From a checkpoint of a small mixture-of-experts model trained on Wikipedia.
Size: 12 layers, width 96, vocabulary 5088.
Experts: 24 experts in each of 11 layers, 2 picks a token.
Training: a variant of Adam for the experts, 3643 steps.
Below are experts of layer 9 (counted from 0) of a mixture-of-experts language model. Rows are named router (the router's row for the expert), gate (a neuron's input weights, with its number), up (a neuron's input weights, with its number) and show model dimensions 0-95. Each number is 500 + 25 x the weight over its row's rms, rounded and kept within 0 to 999. Numbers have three digits each.
After each expert's rows: a language model's description of what the expert responds to; "gets" lists some tokens that make up at least twice as much of what it gets as of all text. This comes from a sample of Wikipedia text that the model never trained on. Tokens count by the router's weight.

# expert 0
router:494452487495493544483464453515452498476536488470536516494490451504489508502481518507537458532546499466511465473499463504541468508514532473536494469498508492518553488500514486509493478526512513521539548521513515453488519459451489504466503499522487495504537492516497518516505511471508517517
gate0:500483511492507496476518485552497509504512487481521493501539485511448513501484541490511505509497479441493523454454506538492497534501534518525479481479498486446507462474529549470532517470474498524498506502529505505453522502515501504499469495481512527501494509454476490512497538533502453577
up0:537468503495479501551515490489502550491493554499501468485558515509516516492536478535528500506470500526509489500519471477515551519491485481494508504505493525496513475528466508537517488527450496493484498469515518531482507460536497542495469483494522494509502496466442452540555468482503523501
gate1:492485492528504499492439503534495525532496496497482484509471502540524449531503483495467495494513494457470519466523457474496471463504486562516534539501535517486492463518521461468537506479502520507539502461504513492517516482471521487496463512511517519484484491496493454540441501502474489538
up1:479486502497484507478484503519494494496525508453514479465495472495496516574484487486488504525496502469493526477547489477468494454525501525552515475521518510502489494507538521523519486439515568525529495497472511475519552459461477481525493487505506505497535476536501514562483507472501492508
gate2:477492508453454495569553498477488527499518507481531441500528496461516526477520517501477516518473517502467498528523466479479533521506523503504486502502517466504505458528552508489511508502462539500460499533477495516480504472567529504498485490499519478503464464473476505510505478520506496533
up2:541516510535563523476475503556520472527434480514468536524474532497485462477482490509504500488516473503525518501495471480518514508468483514464500492486502533517481530502473513521518498507501475497500454458528480492511477525447495489505521511518484513488540482574532505489493516476526492474
gate3:556483472467524496486472518531493480531513482467530532498497523514511549522510476500476515440534508547501504522475495500519535502515483511499525491505487459506500487444503469477510545484516503507514493518511487485490427481514532476490519554517484528511509489472477494464546483483516526531
up3:529454473462497484498483493563469488538531500491494538492541482465495515491481481484505504495507495511504523535519526506496505530456519502512507482498495456501489484466459516526507497448482435540511486521516534461473492474524504435502525475522512476517499497515496516487565491505506529510
Commas after names or clauses, plus auxiliaries and connectives like was, has, were, and, to in narrative biography sentences.
gets: ",", " and", " to", " was", " is", " has"

# expert 17
router:523494528519517500453493507525525513490473458525472509519499532484468491501495495466499484487497519472532483498564536509521532489526505522459513503491513554503507521513466542528495504509534473511477481487518522470501447521514480479488492482463495511539474483454479542493462452492511465450
gate0:522544521502474500545448492508449490519504510536505488472523469530465516542524485528504471482524554478476452482503476508553495497555501487502503527519499519498477555496496512460504516500489483494494462529514439487534506511485524490446504488461493487492466489521480500498508511516509485503
up0:490501531494462465545506499448485491475505503529489457502559517517449501508505489498504450471505472541503451505554478504477519515491524550524498502425480551539480503497486522530476491517481508528507510516486475513501497530481487478498505532496490513500497522472510514477494495544533509511
gate1:482482525532504459483500520548499514511515541502461489500537560512473470486473489482510530507494518540500517487474484508504495500504492491498525500446491521530467499490541482427490514447509453516507490515462522474506512486524532490556496511480479456506528503524464513512534490527528516507
up1:507499452502490501498464517497498465509477470487540481498502504491517529524486506499479483550495521500461522541473505502496513517540542503476549464491532499477489499502499516533509512498475550494447489449463500492499481490512502494472516424507503461555466514525506512524511530475528541518
gate2:480454511516503506526478505535473538456499545533483511495553520467537467476519505470514544471512510495523490478502532502503494504532489530534475535486526491494470519493526521524520521486493501478527449513489505447496468512518495477480511457509523498490490475482448506473529488512438537500
up2:511513503527509512478460495472501500517555542530505478511517528586490546519479487473501488520512439468448496484454499492497458524523520487489516501494500478462525509468516478458526484513551502495464506476494485509512472507486492500517527514509517525476520473526485506471497496455502462508
gate3:485522488539523492485463486490515488527499473476495545487498496479468492481518479516505462538516476538551487520482536503524498464478556507513507493485505552450466464517505508483542517528530520479511503446503478499487465516507482530472538525507482496525516496456552495470482453497509498507
up3:477505524538484525537511538529467480479467501499509532492448490540523500477482535509508541490534507466464526501484449472507525490520493530515489523495498467496524506522530503547468440474487497495514486504484513453460543454498512499551519527514519489453498487518490507511518514478498519520
Column header words and cell contents in wiki tables, such as Total, Votes, Date, Tournament, along with numbers, dashes and percent signs.
gets: "0", " |\n", " —", "-", "%", "3"

# expert 19
router:520471528521535485522536519459477495498529496494532506466506476457488489502484509510463546487435499513465510519512476494519516531473527530504492454481497484522521472511497525515532461512470498448517537521495544471501511522484549502488533526500522470528488533483487464498503527531514538473
gate0:508510485517524506530491516435526494527475486515516482466542543497512496497502486473488504497479517499497530563514491507454498513519440473477469533502495488516509502494516547445505498466503474493507495488489500528460534537523517522502494482485513530526445528457556497507515493515464489535
up0:508535498467490493501533513477497524494504492464522458480510504509491454474505480518506505530512524477503487518510542504510506486492532461506498489474553488518523480573480543528455552481549484542499482541551496471517518480544508497481449472503467494456497495478494483497506502495489509510
gate1:547513509514514526499527480480496508513502530504485506513452498509461483474506545479497470520502468471490471508522494494479523515513480462512527530518483486469499509495549528466466513486507520491526492541547491476507489525534483524486468536489476522487515518523522464441513476461495417521
up1:522477510472518496489512465462494496487489517501469496502473493503465503497493526486477492492498425517520573524535535548491492478486541492525476523490508485535497505478520551464485525445547517462506519505494568530488519533500517508470473513454502495497528499521511492503490502499516497521
gate2:477484496472490529515533499535478487528525507532470474491501458491509524470442462485515535482468480513456486504529509480498520523483482468506485498537514518499519512509494558493526504562492498497532477557469495488488533493468538495515489456517506482478511544473501498456527499539521523477
up2:495478481478525519513464494497516508507491450510488540507496513515521497480535548483489498537489475556504514482477554490533449556501501508496508489480531518513508482481520511533508464464521535469523517495490494484508473492467486473536492442517500519468516530485430468519499475467496510494
gate3:546518514513517508469475490467479529554520589488489516484481506504531550493472521486480472519475529471470498502549511520457509499516539495517507482495479483459518483524491496525508558478494496473494531494489497523486469474512497489482498514475464495508528502552505508491455522475529517498
up3:502553487552499503525510515487481530495513516481481485503506422531463497477526536494525472530498478482510502481479496509476525492505522467519477513517460478474470533463484522500471509465490519488517524483550480474457492504500533547501465496485530491486480491518494495503494520477510418513
Final pieces of personal and place names, such as son, ić, ville, burg, ski, ara, often before commas or table pipes.
gets: "a", "i", "o", "ia", "an", "on"

# expert 9
router:471523514483482518510513525551532458451498526484519460501526497481516525489470465498512534536510475480506529548523502481532514530491517475487494499533490478524520450511507513499473454522475529508536484489494499454531488505492496464508531478495535455482453544455505531512491519487526482500
gate0:491512528508485532501500504476507536477490520486470443553532484514496472509512475504498487508489490468499498529486532481501504505510468481455497536562506539499516499454477550524493487520513525511493530485500509479492551527454475478520526544533473477524476518541452485496491496458541512502
up0:513499507516538552501502485485477528502520480489499479550478516546507479509481480515481464476498474506467514523489475525521538507505496475502540568563538523500491497443490510496463470525541519487501536477485507483500527497493501501508486537512477460530456523519461511458506484477517515494
gate1:534546489499482521461515489502514488513498498494463517543445510491527530504487485528492507514489487495502459500461441446480505490531452510468486474499480497523482469500487550524487499523458552481501512476462521478517494503465501507529490485515522499555499542468519494470502507500555492514
up1:499493516480520543481530495458514509495497482479470471555455532484534497478447487536492499506487473495503503536494508479472505474534448488518523498471474535466507491453480517493494521532517537493539544464451542480508482526511497497466507505532528498497488515501509470484545541477505496485
gate2:494536520512429506507497502461480488488532506491478482493505488507495502568498477490510528490507506487512497494527504497471502474489512515496456492539525539532516523527486513495513510511540464508514474503517481507501455444490497522517485481522434491536491480515538506471497508426518479444
up2:461491498489516514485461505512487505507491464513466504488487558533476518500489548504468512459505468496509537475485492501478534534473498513533496527499461446513478480519534466528485493505500533519465517474491516515547500504503483487509537496513485529541515515508499508546496425532479474454
gate3:476439456543519495481528485524487527497509508481481508508468527446518522469484490508523547525530508470517501458499494513488524478488506549481508490485496496529493502514474502506511511465458522488486464514474573496514480514505499521466499508474500494477566526508507498483513520535469555516
up3:511481510543508544429502517486489546481453521478519514497528520511489477481519540551499499446495510541504454490502500482514506512492489489557484488495525502457519491499522497486530491561504463454470461520483518514501497486518508478471489538519507505538529483501505452521498493514503513485
Month names before day numbers, plus in, of, over and table pipes in census statistics and dated records, as in age of 18.
gets: " in", " |", ",", " of", " November", " March"

# expert 11
router:534517528467525503482524515443489499500476502501488500491501494499516469493503498511443458481544511538483493472532467474497455468485524476507490488454550502455491536518508467499514477500463558527505521464521474508494555475496486492489498506516519498504501530503521468550543515526486526510
gate0:551545479480488486512522513521511480537457490496474502498485521515508470498527509514479471517505504507442499476487496478512492497523474510502479515507471509515469490496543484551514558484492518530503457462479493530471510481508502520540452514496463512460513470547509481470532437494463493514
up0:521512525500514519525483512484568500471498477512535481487527532505525481491529458512472473501499518464483504548488490528525498491492480478511506512469556501494505499508494521465516457515471465481493469535535480493526473484541518488441461504493530533548509505449460515501501500515527463511
gate1:528538491528459494503449531464464515556481495531521506485531512488482461525498515460487489488477496532474467536496478499500518491517491494515462505533512500486475415522518485458543524497498537496477472507521527508528486523511526472472499499507507502509524491523525490545508493486492444517
up1:452458504491519512485524471520529488454507519483480499511475530452531555486514503554549525526498491456532520457501501485536501535489496493498550507491482479512491519449503520526496474519468475502496524488467493471476489493477482529470473527483488488497494500476465526468505518523504554503
gate2:516524531467511491543519514513484514514460500501493521498466522510515497497510502503487465461525541507462555503493480511470485507442509493500473498475526524472441502501524413452541503517472504512486518481507520520500477496510499481555472448489494485525521487533499508503513516531488495527
up2:553515498452532499514526526506489486492476563473541434512485453537496507447509505444491483499501469487455464495550514517527533502490503491502460520515486500500538514520553467484531520498490493500485487486506487505486508543516498476492531496493479501489499504544521473517497490470488513482
gate3:528495463495496497518508522507483513480537539487545470473509510535529491521466502543521499550489506509521542533481534479521492498454510502464529456465471460472529508496501503499485496429476503481545514502510451481476502513525509527478480513523498447537514520487505514499520514477537499496
up3:491497430498500494503480490556489487490479509481485499476532549547500515541530552524518477549510465515495470489491537485513482475521485502509503522485491515501494488512492493477481511507480499497540488498453490519522491513512485487548508506455486466452456549483503478491509457537524502550
Sentence-final periods, closing ")." and '."', plus the piece de starting words or names like dead, deadly, de Saulles.
gets: ".", " as", " for", ":", " de", ".\n\n"

# expert 1
router:497510508506465536475512534483464536499507474496511499486455517452469461501445536519479529475485490521537500495542505456505530506486529487470485438523523462510545485500512494490472468487501516512492492518529522491476535455525509499467527478510518509518507483532510506518542483506531546477
gate0:529532472512503478481492484524482515488513537495468543486525498524524520540498531498503525461479539498506495457506497472480497479473497518483494487478504498510478535547504508538535504474506533503509477475521518487510495487517473450548505519472413507555525503520501480533519464471489459492
up0:468490511497500510469465476481501479496477495520536502514422498497491478470497477543499514498512481567512485495487458521538504538550505508507510528481495495475497449464488435486467506497472481494528494506491516525517484521523526551486480536532530499468515479497511479460514535509513519500
gate1:499484506464461489506501488491550462486501519473550498502532501490485482559519469496490480484533482520488460514480508517471521520484492493516472492496474488502560495497506490460561508522478499497513491540535459456469507523464533472481523514523546528523474512486534486518443491493501484511
up1:536519500513519490468492495499491532504513521482433534492494518535536539461504520468498492532515497487483475522494487488521451486504485514456523504493455520460506524525470511565470503519455544476477486488509522508547491491478471504533538470502458504483492496509491527482533478509515474535
gate2:513491504520525524569515492450466541523457500467480524511510525513500511497507559527517538522505476462482479556522524543462500467466471509493513497521469503492471515488512472478501524515494502511467490484519518509479478525482465465493527522539471461502482514513533482509481493465504476529
up2:500500487461514464506489531488516507508466528505501487526530494476504518472520472518527499461505493480458551507501530513510449520504480542491486510454490514513521424457520522481516520536499510438529492492532455495502523507479556548471489490466516515506466498496493502489491513519487477521
gate3:549520502515526479500492517520510504498489494484509553494466514542473524541517504533523493483508480473470445485507473468514510463524475500479477500498496517446497515512506452492487532511489532518481506493519518523477447501500525487496502529509441507503524523518469518434485546490507497440
up3:501518496525500489484517502489463553473484507524509524471483502502512496465467557551519536524489458495541459462513507481474525455524500499500512492492518511502474515497520474500496509488475508540493498457498501556490513485536492542458466520485466490473495546537469504485477516453521531483
Prepositions, conjunctions, ampersands and commas joining parts of names, titles and list entries, such as of, &, et, and, especially in species authorities.
gets: " of", " in", " and", ":", ",", " |"

# expert 15
router:531508519462462476515537523476447495530506470500482485498506448479528479479562516501501531480479491512510479514489539482472486526459538497510477530527493549507506492506477484478512502470504549493544455518477525516479499533519512537492442476521506501486469506489501494480513517486494530549
gate0:518481492458473545512495524500500571501478508497516511527545502501454534487479508494475476543512516517508515514465460484522464456522503482433508476470462484484556504521520472460470514498511502481527501487515508498482515497471513492477503531472528486506530485537496523520511446489520504521
up0:534463513477468480509534490480461550469482461523468480486486470475477539495512530485469514536499493496538501516479522508458543509483511483471503515520492500494532542459521476470454519457510526497517495479518498524531512472494513511515515498524508496504513427527523513536524491478548494512
gate1:527521444519482544467508508502466467516465480521511531489482453502506489506475487492496461476514511513531476470474484488510507489518531468504401529507521540503512502478476513510480505511484508513526505507526550500479438489510499509538541473492522520486502504529518543484493486492517471502
up1:483504487521518513487486475503525478508523520496468484547522523462456477489527505503531505472520495466484515517477519509504501517529444515487473502449499492430547538492504535464509509534472491506499487476458465497549475511445475516518482506490493490497471483480530494497488568491500506524
gate2:511517470472484484478494516495512450532526554464517525513534481513493463480492446524517473449533528501483520465514461522486544490543489538484481528513494489473515565529501493485503512491450479478509497518509470492518492508522489515522484469493526525497491517497501492491536490453541485535
up2:531516530515493491503506476510505515482549519518466460498498491473489513509454560491486532534445451451498472477491470461491491477499518456504488478556481480556491519539470503477519530515537523512489508483514494507485525505506507517492505526535507477468461470519472521533498516502511527494
gate3:520514498506519457530475535550492506518516517502454523532474490489446499448477492508533481470481515470506500542535529542504487524510525506480489489502480486491439520473554531435468490497513507461508490503479504526509508491523488526500479531457509513522531513501503476492535479462494508516
up3:522512493493513528497529463441523502489483535524505501482493504493501528557493485491532475472502523460493508468495491440477543497532480468483486499508472468481532521523485488499539535479494496492522496529555510487514485519477494487500525482509470517488467555541486503463508456507521438509
First piece of a split word, often a vowel or vowel-led syllable such as I, O, al, ro, pro, dis, in names and terms.
gets: " I", " O", " E", " U", " Al", " Ar"

# expert 4
router:440500530521531514469502505537513465488530531475483469503505488490543537520493520487473488514521526487506535510536518517572499464503506489482507518477476454534499509517496515506472475496487500495515527528492497476471534513457496478500536538483468474510510514469515476484427507514457502479
gate0:512524551544494492433478513509493503457491528546474487495516515504496494486492515494474496486500507449538497522561496517490522497509499488537537477475534494469473504460464483541472506540502495525449532511502508500471523533545474501528492479525483512477488500484480541519495488494469539487
up0:477517496448503492518573484506443466501519496512520526486470523508470488490466467492496504492567478527484488557526508519504500467494514477539498518524516488461484514499472522496500501492513529498437528484438534500508484465510514511498526488484507519457474503495508496501511467531533514513
gate1:483514490491484504450515487479505465497533506484482516506487517425508450509503503516511494532511511521488466474513525487521509458521513538525495531492532512500451533518520511512488468496516502530488534469469519467544520481511453491518519505525486467454441485512493549526505477513493544480
up1:518451508509552524498472535493495509513527511500452555493478530543475507494514457511523457474529521482534502476507497506513487496484476481511504481517482484485500403523490455494501485520485494520524534443489484535472502488514518542497475493490478488514503479535520485518489477496505499541
gate2:484490525510491488456472451499459482496518487470533563504518470561423504511503535457525480491540507520511490488508457533504525469507502533499508492490448491510487472531478481503460505501515515534523487484502537501486498507480485457539507515515494508535520501482497483511485524525472528515
up2:504509504546517529487490486492503491502486529501469494472495513497545473473467502524514485494487524524512501491551515503498484489489488489445479499475495560430496518509525495485517463518533501503512509519489480500494464511522467534480449454503508491492528515549529556549563492481508508477
gate3:512482458462506499506472545526507498519511466471517494505530521498468483491516499492490509552466482496490488524453481481527510541544495488536504569543528482528507508507529474457503492458459479513509519465484497514524480501535513459492505498550481527526473507462487492499480466482459507504
up3:480521518472476522473480486486518480496479518498541482516548491545512532440538523482519482533496500491449518493467460494474499545491523484534505507499507514505484483491538471472506447527448505496508484455477468534489507538518525516506519484499534491494489499455517504490499499559468494472
Past-tense event verbs and sentence openers in chronological narration, such as However, announced, moved, held, plus month names and day numbers in dates.
gets: "ed", "ing", " that", "ated", " However", " made"

# expert 5
router:504522500485488512526469479483522539476524506533509493488522482463514486504506485525502483527520455489470469459473525509465492506494524537474514538461507462488507491494565471509520467516486459469458516468545537534498516463527508486502539533532506539492484513473503505502482467487465468529
gate0:474497492487479486452506478515503494453517534501497491481531510502481470536482544517487521458518523494503491493521520504503493480472484491521486486545500470503473496476504469486511484503511497526471483523503528516484493433496506499487439502516501481448537537557548572519533500536525511499
up0:511490510530498501487496477533522495503482513477513505498489447514476492535498528545492565527524486479487534515491517499496507464471463560544485506525515499528500532467469525499514503540456486465518470493497487491517471510507481473464467461524541527480484508510524466443460481482521507498
gate1:475478476471488480464504489513457522500527511473514461509489528510534498451515504453514528495488521510468482473504512510515535501492524497516508511526505465445484503495479520507525542509494489557489477516518489524514485467480525524452523560482497497469500482522517475511556483509484472571
up1:483460504524550521475492472519469493476506503502483517516541545489509484493495509465548546485471497462481515484530508519512507535491507553521502510520522481464440506515497464487512478528477484506473524478527482502495439496525503455474498504482551513477482501483476494513548450509480485512
gate2:501475552497497481513478479506488434511468518487548487489540512496497483522498456498476501502500488489497506484458507505481496482475504555470461491512483536485463537473493501485471497518479509500472467522532533488507503484530507529510449511516511475442466483529491503531528532486503534567
up2:454518508461452556487500480481481463486512485493526490486490506468492476535501464509467517506508521534452519500518501478501501515523484481442485484517502505516472507499551482483485504506486500476464496493497502492519463472515547524548443478531534520490477482529541550531482481484504509528
gate3:498504483477507516476527485477480437528467506504548493481463539494506502476485493438498506494520523466469493508507478534518493482539512500508509496507481490491492433540538468490443493511493518515503539524505519480483506515513555494499517501529527460512514521515562493465544485513475503493
up3:498473525503524540501491496505491543496530454517492521499538470492509498490530477544579482459495481549516494512512529475478482493449503506469472491474521512517482519479489518523531509489482517472475489499481516495560445517513478538495495537491475482488500451502474500483496559492509490500
Bare space tokens before numerals in tables, dates and scores, plus dashes, minus signs, primes and currency symbols, as in February 7.
gets: " ", "–", "20", " (", "19", "/"

# expert 8
router:497512461474464515494455471480548512497511529527553495532517520472476475507533490517490500543508524494521502520494463480510488474490508526519488482539495471517559506483469483496540477505503496473438506495464457520528521474521458524490471519482511496509516516491494500538533452486546510480
gate0:450485472481530554529486498511509439521529478497546497510531488507512438530495483481517480527476484508528496520506472441499536529475451471507475468499489500505501504494533467466488528542527482526496464529535494490484485509469487486507531482524530542492467505484528490490512510513501502504
up0:490482511527534507533542518497493505474504468509451492486494474519512520505503520506453468469514533470502454490483511514501456520494488504487491485519496482476468519533495538477495501540529521455531493477488480510514431486510510480500529424561457483521537495534506483503498506500523481511
gate1:464507496504487442473522564511490528512516545492526470504542512455513477515479520498518494517589522482472471522499489485496428487475522524494461493541485500492505541502510512502487480501489514470465508500531495506501516486519495498537522474484480484462477509487466507465501500537501499520
up1:507508501462457472519461510473501522515520453536499468561493517520462487504518473497484540513516462499508485493481448489533481525508501517514491517487484504476468511489490501486524510532527481456498534515511513501487470515500504502522492477500528558498458496412530492483524552509493516483
gate2:519496470474502504521497499490482543512497492499503503526524515479464472555527507520545464479493426487510492469524507516491532535502477467486512483491476465476539483468498471491507481480537520505482508478501541521459516500496525497469483528536515488490468511515501532508546425470522534499
up2:469511490501546482475517484490491483473477512525516504474496506472526483483540521516529527485566482522505468516506500482501498474505502490459520501438513454486456463507511514427524498531493498486510497542515545518490497466498516475455503537500538510486491498497455518488462516539506510534
gate3:470502497532478491518539472475508507484460458515497536487483461536541478572515514477527507515488489513490501524435501469486529508513511527495520517477481493520505460519525518463497508513489535520498530465494519479501474523496505536487556517492483496528489545493476491534479515501472437490
up3:491464486466512519503523500441532500520522495501528473518529457449536484523531501502491469506486467500533516489488499472469495552538497483534497487479495466509510521501490559523514488527496474522492541479438519523521484487528518543484522510455497514499453514503480502524459492535489488502
Numerals and year starts in measurements, elevations, temperatures, heights and scores, plus the word the, as in 19, 20, 300 m.
gets: " the", "19", "20", "1", "18", "2"

# expert 20
router:502461500463487503519508494491499495529500474515496499507525527544492523484507540468517516488473511517531536489445476503465467523458518523491519470482541492508511519494500492501531529495500480496475475459461484502536535523485486491491586480462532484511518470491467469514463531509485542533
gate0:470474503473498518478546521488509515508482477516508522523459472518468479499501472442496444487530509521467491515466512514488504502533455537530512492443490473500492487528469538489522512496467520467525490496498484497527544526496535490535502559504499484547489467527482485513496519506549509525
up0:471529508537527541481500482493479478518523555490496479508521522464528492482461486526472515463520457489476513504539472519511480468495530491474490513493537506516502499478511530493454505553502481509507501487479483510504484518538472536486465495550516504482540512457529477496516504483453523435
gate1:530508502458480457512479463516513475499473464463499510507518464483469544464480504553506502517487469550476516495473496520501488510470529509512497475514536528492517533497505517507504494547503524522534496493486518507493524518515500482556493489462526508457562461538508487470480487559506485510
up1:491499478505447494487516521523511533511517497497501504434477486495523477498504483460522510464481501501509522497489474480502491519524479482493503490512515503480503494482465425507517470443519517559527529537466496524483482514560525503498513519547499492531530474527472552471514541506490521518
gate2:476495496472490487502520511482494457507496504503519508533462496506544529513494465520451456507525480522513492529526531523538511525507516496453490475481527497494473487468484504516554518515521496514537471498464521495527501513520478465526514452558504497547475478484528524465490529464530465461
up2:461499459488509494479463516483449490487490531516493507481519502469487537521491500482507509453493466540501524487512560550514485535459518499459512508515510499473480468482515481519561534466526521476502518456493539508486473519565501466510518480519499487503496491533493499512505514503451471493
gate3:527549487481461507502489541507504494531485500486485514510529499500476519491492548502489446532508522489514514475474510524505497478486466517514459480513491549473502539502500451507497530531492487452495536541465432509502453477444476501503521481507478476508486467495517527532515474498514537507
up3:484461480513562514499536493478461496516497500534525531514486508516497504489539505503512538503501520469502505500519478466479508532548486462515509512481488482460489451513462532473519467543492503527512477465529519500497537514471520501486508564504482476534482532481462503476490486517440465512
Single capital letters and letter pairs inside acronyms, codes and call signs, such as BYU, NXT, WKAQ, PM, plus digits in codes.
gets: "C", "R", "S", "D", " L", "T"

# expert 22
router:483497438479529507514496459513479454550503544530488488484526511526518477482474507511514496533509496528454475508494518502522516523494512519516540490516516521527490494466443519493455501492478497483497466508502514553540490473501501466503520485488431465469500529529491531521495452482488518501
gate0:537526495502469497490464554509505481528544480480472480525488483525417519481486517498503499494495508506503519491496537483472497538509494476519527506500507528514487511485511510488496478492478493470527531530511506507533552471555495505510510490502455454461554472512496483503481488459500479565
up0:468474521488516510488540497495525535484504515473506540460502488518502518509494492547504507500465481485486510487499475502496437521502473539513496479533462529509492558536510482527496482478485547468515490503493481514477524507435557480557521508503504487479534454495487451513496482536497504487
gate1:493531477495472477483538488488476482481522508516465521512552471512531521489499515497539509496528556507510466460465503504517489490464501541486507485493466516509504510477501516490482528583508462500478477486521486503470520477481486534437550475531490485495537451516484486503470505515522492517
up1:497472489481529463488491523515512503507500486464522461508484493498487482545485494492514458470562486504488516536515515504496519451508511483534484488496516479543509499504487509477513518455533541482476532488523504484539493488481465487496454539488481543531500534478535439522503521535480519556
gate2:545512524496485437465558473525472519516506496482447552504496479468493498487481496489517505483510549507485477465521498502509496511499457503487473489525479509509505488502492555501518529506531497479523498471475475478497505488483527514491504502554497422508530496526524494518524564486499515477
up2:531519505468488472467510440496467500545476531531463533528492527483501498479495465515497504521470474483482492485515510510510488551495510569457504505516496534506491504448507534521541522480481497499491468517461539499491483480497530472497494486525505435521478537522480487494522479511520501464
gate3:474513491469486500547499489507481438534541517499505471522486494499502479522502477500516504510518473503496488461470468504540528499539514507454508557550497526481498477487531485508490535524511491496488446512544499520518535501434520462465492496495486463460518489505515503495554501473502482523
up3:512493519475495458488518520483460447508542523499501535512484466527547560494495469504501506532470506455506520482457496481496492488576518494464518516504515502520481475520498506556479517497499490484460448493498465508486490507510531485485484521487501476499534478472532484477486519529531492460
Opening bytes of non-Latin scripts like Chinese, Japanese and Thai, plus the first token after an opening parenthesis, such as n in née.
gets: "19", " (", "20", "1", "18", "0"

# expert 13
router:540441516506506519490507495488499531511500530518500503463519559503520458508458485517493531489483476489477499536532495490551485522521553513502502447470531463525478459493503490523481525475467474492497503506503544487508466525512513476552539503473513509501455509502482514517492495505532549473
gate0:533472436496474515486500483483463500516457506496466496482525476527527482507499475535533497510511476522504485517451505505550537498533512478484526522492485512479525519491529509498515501523457499505505452483534481455495457506517517478493465474502504527483480537493509520532501502479574535546
up0:473502536475504467535531499488544508472528495474603500497492518513480524526505495484439507503506525489496492537506486513462518497514477479513486492503509488511476485476503483468513545497509523521463516511480515485508500482511512484503508528481544483483511537501452490469465578525487487493
gate1:494530506536497532444523518475463516495480508492529514499501496530475488499516526517482528493469514466486517482483468516517521492501491528504473492501464508519447464488529537488505485473529515487501443524530473484516548543497488466536524502479428514523514504455510496522455542522519492493
up1:438491497505528541507490446491495493498481491502530474504525494481512448498514500515530491563481477501506517529479500539538490505503510501531475513509428510533510456485501502461474499486514482475518463496501476433498485537486510486544515529502498504491491487462518508539492528509449517505
gate2:463504523509481456491515557548518468455522563500538554454502525506521525521462504514489500515515502503494504507506548496472468475514511513452485471485495478506529502493486515492510482414502488522514486528515518519477466471487498483521518506463504509491493538498487511479509530505506511529
up2:518469504511481461480489499502474489484516489481528531490476474493526526543540525494459531498490524531528521523518501478544478443459506442506509503478505487490492525558495506508539480502542513492474530511485535449499528474475519492481524487485505510511526505496503491520493512459448445476
gate3:502532449510527537460488531524505538507498521483513494509462495492481524464487480500466502516534525504482535508506495490540473482538518513552484521472513507540490475480475535505456542502492476458504457523473522513494463515492484430477542489454483519484493457483507515492483513500516513503
up3:535476500490530559458538478521507515491481454531454493497506512496479518473506518460491547506532503504530549527500496494518501494541513467536535468496493486531513525526488492500511473510510480487513480497489518452525477546501481486473510476512515475495438462530480523448503535492484490490
Final word pieces, closing parentheses and quotes ending song, league or section titles in tables, such as ing), ers, League).
gets: " |", ")", "\"", "s", "ing", "a"

# expert 3
router:463494509521467506533487498516499527556454517495479484525498512500516527484476481460516487472515528452533502460451475466461537503490483518493540506505516507480493495475511466523547531496501481504557487492506497518497535483497547510517489502512485476514520452519499463458549529487512472524
gate0:480495486543504485536490439474518513510543465498511494502495452558490479557512487491470513482491421479502515494480475494523522463518479514488506512511507519488477507511547524461523516512487488499509518522493509476544506458517538546508474514486475513485516465494493533454500492538497511511
up0:496486466476509479493524508519484486495442523522515485493484519493563505456500537521471512480488503510482507527461493478503503524531471517493483492435494512519497486536519480508513469491490519478500495526448460540517531558497522482503470488517511477493491543520444485514438523485488512527
gate1:457534500518453495531507514485518530460487515508514524494531490521482470516485512499502485463514479525541480524503525493495505475526456538510481506524501472502509485475513527433512508534529459497449453486536503524513455494504468502512473461495516491545493457526505504490500525494565488499
up1:475499500559511482472503481494504505454473478533491551493509522521483465526483449507513467509491464518464493456510490521510524496492525522494495545501471534479478519480453544532512501544496512503498525501490486512479501463543513517477494499466540464530549490510506496471497513512460482449
gate2:497450459532536505503523465522532516477453480477497521486533541506501425492546492492506503500463533557513450524528523495501489508488501504526484489434511510512513500506457514507547539547509488509467504468497478500520504505465501463516512529498521504510488483491518493509506485475484513519
up2:512459439534547478478503484538511511446472505472497543484514525475528429489532503511501524475463556562495476496499521521502496518495487498518490473481477491533505465494490495518535521542456516496491498473459472492491520498477503465512514512471522504505493508527522482489502520491477486525
gate3:501503468527509497496535536517467485515544533528479507494485499493521491500526474490455525478529501533524474483501478502510466534465510475540499501478498536503482492515506461547530469460486526503458469513485514486481504496454499469495491487488514503568487520443542549464506470491467505512
up3:517482520467543475493485524526549519513491508488490483529543534511495513496488504521514519444505498478476497478488488502494499486499467547472479476462552470512482528496575480488543507513483489484485432461538435504511479510516492486493520494505484507488540542512528492490480501492509500493
First piece of a split word, usually a single consonant or cluster such as g, Ch, Sh, starting names or verbs like got.
gets: " G", " J", " g", " K", " P", " T"